Experts of a small language model.
Training: a variant of SOAP for the experts, 647M tokens.
Below are experts of layer 2 (counted from 0) of a mixture-of-experts language model. Rows are named router (the router's row for the expert), gate (a neuron's input weights, with its number), up (a neuron's input weights, with its number), down (a neuron's output weights, with its number) and show model dimensions 0-255. Each number is 128 + 24 x the weight over its row's rms, rounded and kept within 0 to 255. Numbers have three digits each.
Before each expert's rows: "mostly gets" lists some tokens that are sent to it at least half of the time. This comes from a sample of Wikipedia text that the model never trained on.

# expert 96
mostly gets: " in", " by", " on", " at", " from", " during"
router:159125120113129085103175175125135162113114148168109135147136119085113149086136129082145135099142133139144125127161106145143140127130094157160149125133122151142181110117123131130141117117119141129156087114112114116145125121109111131117082044127109110103176126143180120128147073121129133103111126085155159129115173152151103151093099166092096161135156119137123126128137119128126109125129068160145137116098129140098113139128096143091128109133134121159107139094134127130110142180112139099143096062129098141129104170160132144085129145116111153144118084111099119149152140112120106119162136142181147122155147119096075104142146137165151159094119159098139150111136130115091110144137106092151177113133141091126122128092133124124119118141117057111128112162124135104163113096145112
gate0:135117095168134105135129127089105112102148140124105142140110134156117129103150105181145111103168127138168127114133098122127114101134088150079103121133142173121167129126158148154116148071159068132135150134119118087147158124093158127163149105125171120165139132083143103130064119131141100111164153134133108133121150122103151124090131127174137130122152109124145145146155133154130184100125110107165172102130109132130119131103109150141121128140148141146094138171140118128159124147161119089115159114107137143141129173131125150140148097114134125118140164121118122100064113130136054150154159116119102149077118130146140120147134158105100134168126095155110122105129103131132117141116148139110135117069128170177163174087188146141124123149117103091088100135129124130126106119127153
up0:124109088173148105117119158126105135133159157130086131148125145147129109134121136164144108072161137135157118128143114113102120147168086128119102128127135179118144157134161165145107131064164087152100147112134125112153163101096151099178152098110185108134161124094137120135098138140140113164154150107113114124120117105131150126125118120152113130085154126104159146139145132129128159107126136113139179074160102139136153156144114127126121119146128137145103140121112151119148128109155126033112135121091144139130181141119116116135097127109160123119133173121126119111091108120134056133182130118114115131105127125156115122176124142103118117144116124158108138112149122134149116147097156136116171132108119155180119176105192127130155099156123142101063128111150112117097104142146145
down0:138094128097146123127069115098143132071119085112133141142135102121111127162147136099159127148139100158144113139146133116113100153099121144141143133127119133140162111122080118094119133132192121081152161111163106138123165157100153098173147097097142136125127128131109111111121084134113126149135120123143148141133130107103178151127104119136093164120184121133124115106159134176162145130085127154133124149148126114135146107072087160149120082110129083123148134154104134154081105139113160115131134087135157126123167123122096069121125129101148134117206131121113141102140144149141160152100162159128135137132142145156102130123158125138130140105105121151102121070137138146188118114124151132151138108111137168150151137116140084174083108088154145143097101122147137102158112102123100

# expert 79
mostly gets: " people", " children", " in", " People", " aged", " those"
router:159152100082110082141159180111145152097146142124095129163097146097144140087177167129176151127135122139128127150148108155147110164165106090145119154150094163138157121104144139126122106130080113138156120114123112129108095101144131135118126098121122133156153116174138110147164073103126134085144128116104121108141129142139107148141115153111116154142151080107104124157094140110128122145138083172139145123082096176125113154116086169101125107113164129112139143127165165100125147124115151119137125093130105146152105128136124144086133151113127136161118122106100145149169115124111109092153160152131159106120177116122108089141134139179121112107144121104153129093180122146090131181115125104164143124116143124094116137106125095143070109171111102080130119139101152120144153091133122
gate0:130125105136123109149129148097129090183146133148125131104118139104167144133127130143160126140176097160112102158125142112109175084102106096054120124125099165148107130090111157136157105094147168138145097100126131085114129155126107126135135111086097124136084100128079130163135144126143115164091136105115136094165136145116126178109096147148155135126154132138137151108083173123111086125129130123132101138137125138134094158096107156131104138120118116148084123109142142135151124114119147115133101084168076127086149141090110108129166104159119115156170135116132144145096090121093111140131142136117089072116088097083137141144136110115142141108146083125109095116128113131154091148115139098180128144123132126136104121080142171134134115111130138126112120069110112084165120148154144
up0:120149094120105118141095151118167114138155135121102140119121079113122112126118173128130185121139128161114098120116093126148149105132100089076103130121201173166179129119135171102101122113146133145165117091144154154126142131152129133139147094074132095155105134138124160163163146141158122097133124133127119123136106149102135117083136154164146123101145129111147158153117147118105092124125135129112124151153135097170118162137111123093118136123087122126135129163139139114122128115127111125138143121143129125115128117132128106122130140161173132161125160079113081168123115142099115100115140155128082098102079110140147134123125082112143103105087126125121078173151096120150083113180088102183117114136148089103106168106147166130171116128105124144125124094117099077143097124146107
down0:130157144174103120105141135123124181149174137124129116121129115113145136106124153159119143152097131127088151118169125106145130151141108070127132130099107098134092192103159189121098125128128127119139133154136084177122130135165128156140133096096156095123080116154161131056119130138097155154128122124139117125124116118120127161140132113118115117143146121103126117166108103103117149129128160167147091119132148136075141176146119119106125120149144104116147115094090159128155129080136107128121089130133135102171152102161109153152143134123099090134080157136110137116109122126138110115072119099186105149168116114073129126163158132165153123122147155129136148151102122166147088149148128136153130170126135129114102058103105112133112127168142166114132153111113133132127159126155086

# expert 86
mostly gets: " I", "I", " X", " II", "X", " III"
router:143129092100104108133124160111120146120116121178118108147129114083144145047144149114147098122175107119126124135119108160144136157163064097130100111154102157135167129098081152134152101098125106107152136155132091133135088120137098106130115132149121121107160165140128137104139097123143183111149144121156125080143114123157143115157099146144126151136161147116078135118110086136135127147107120145118157125109127138129112177104105151138184090184110144108098132145145127112110125172150149143103088122131101144145085130111123132118126168128121129157161137112113153123156136098101121134137146162139127129132201106109084127105159153136074113094084127124152131119156172109129121154162105139166158154106143121104127153081149081157117130170114117146141124155142125146128150132122114
gate0:136122093118122099121113121146125164103116156143147162122109101139117144148101127101135097150105147137158162119140122088068157106157095112080127096078127144089151150130158128108108120136147103145132135100082112137116147082121123100130106111103098117113112117087120118085133138126129113118061134108172105122141072104151114086158094105140134144108115116122135111146116099130130152140106126093135137141116151144173146096115172132090156141126134140150120088070120131133159141127146095121156093093162142080123124130098158163157110149120130142144112111149135160134153125144103154110142098142176157144123164177131123104108069144138152112128138130137130190137149126166131082101139147124109131121093111169125125115116196089104162142150135128133109133136102094090137131167132117
up0:095117165134136149135123143089127093173172125112140110123130148119156113120148131151127121127182127090099102141124149161173091135096154132145120156164147118143109104127076141160180121112109154128150110148171151136140105145156131154138132147152158149149135132142149150157119109156115121152203133143084137111128177163124133172114168133120114128145144130120143137125112134118123114123167126150134118115140105121086115160139076142159102105137118119121107158183167112118080112144108146136103175163078127172133152135168092082134141102154137111102128113109131105114121102121160099169114134097099110121129093078125151140138167129127112135126097105125113071144102131090139155166107105132132136134158159103128107157126084157146098117119119122121157118080123154161113157095117130
down0:133107118114084075101124181092125147124117114124179080131138180105148134118109122126136104132109140106144096128154178099123153128115088122133130151091124133149142137127133123160103119158157128148101139151054148111136092094127130081163151146117122138068141141065132134125143111142124138121119103122146098152091130110131134113139101133139096166119139146110124121144156106124090142152153093139129125083164105153133149109152146131095158118113124114095118091084100129119129184142143168131109135105164077131096128126099114092116076151099114131102157153101128117183155142116161160088146139119151132113144165102141131143115143087112115156147122101109122102110167156108165175120146110149097120128119155091138110114102135078091138149126161141114129121155123102130126097109119126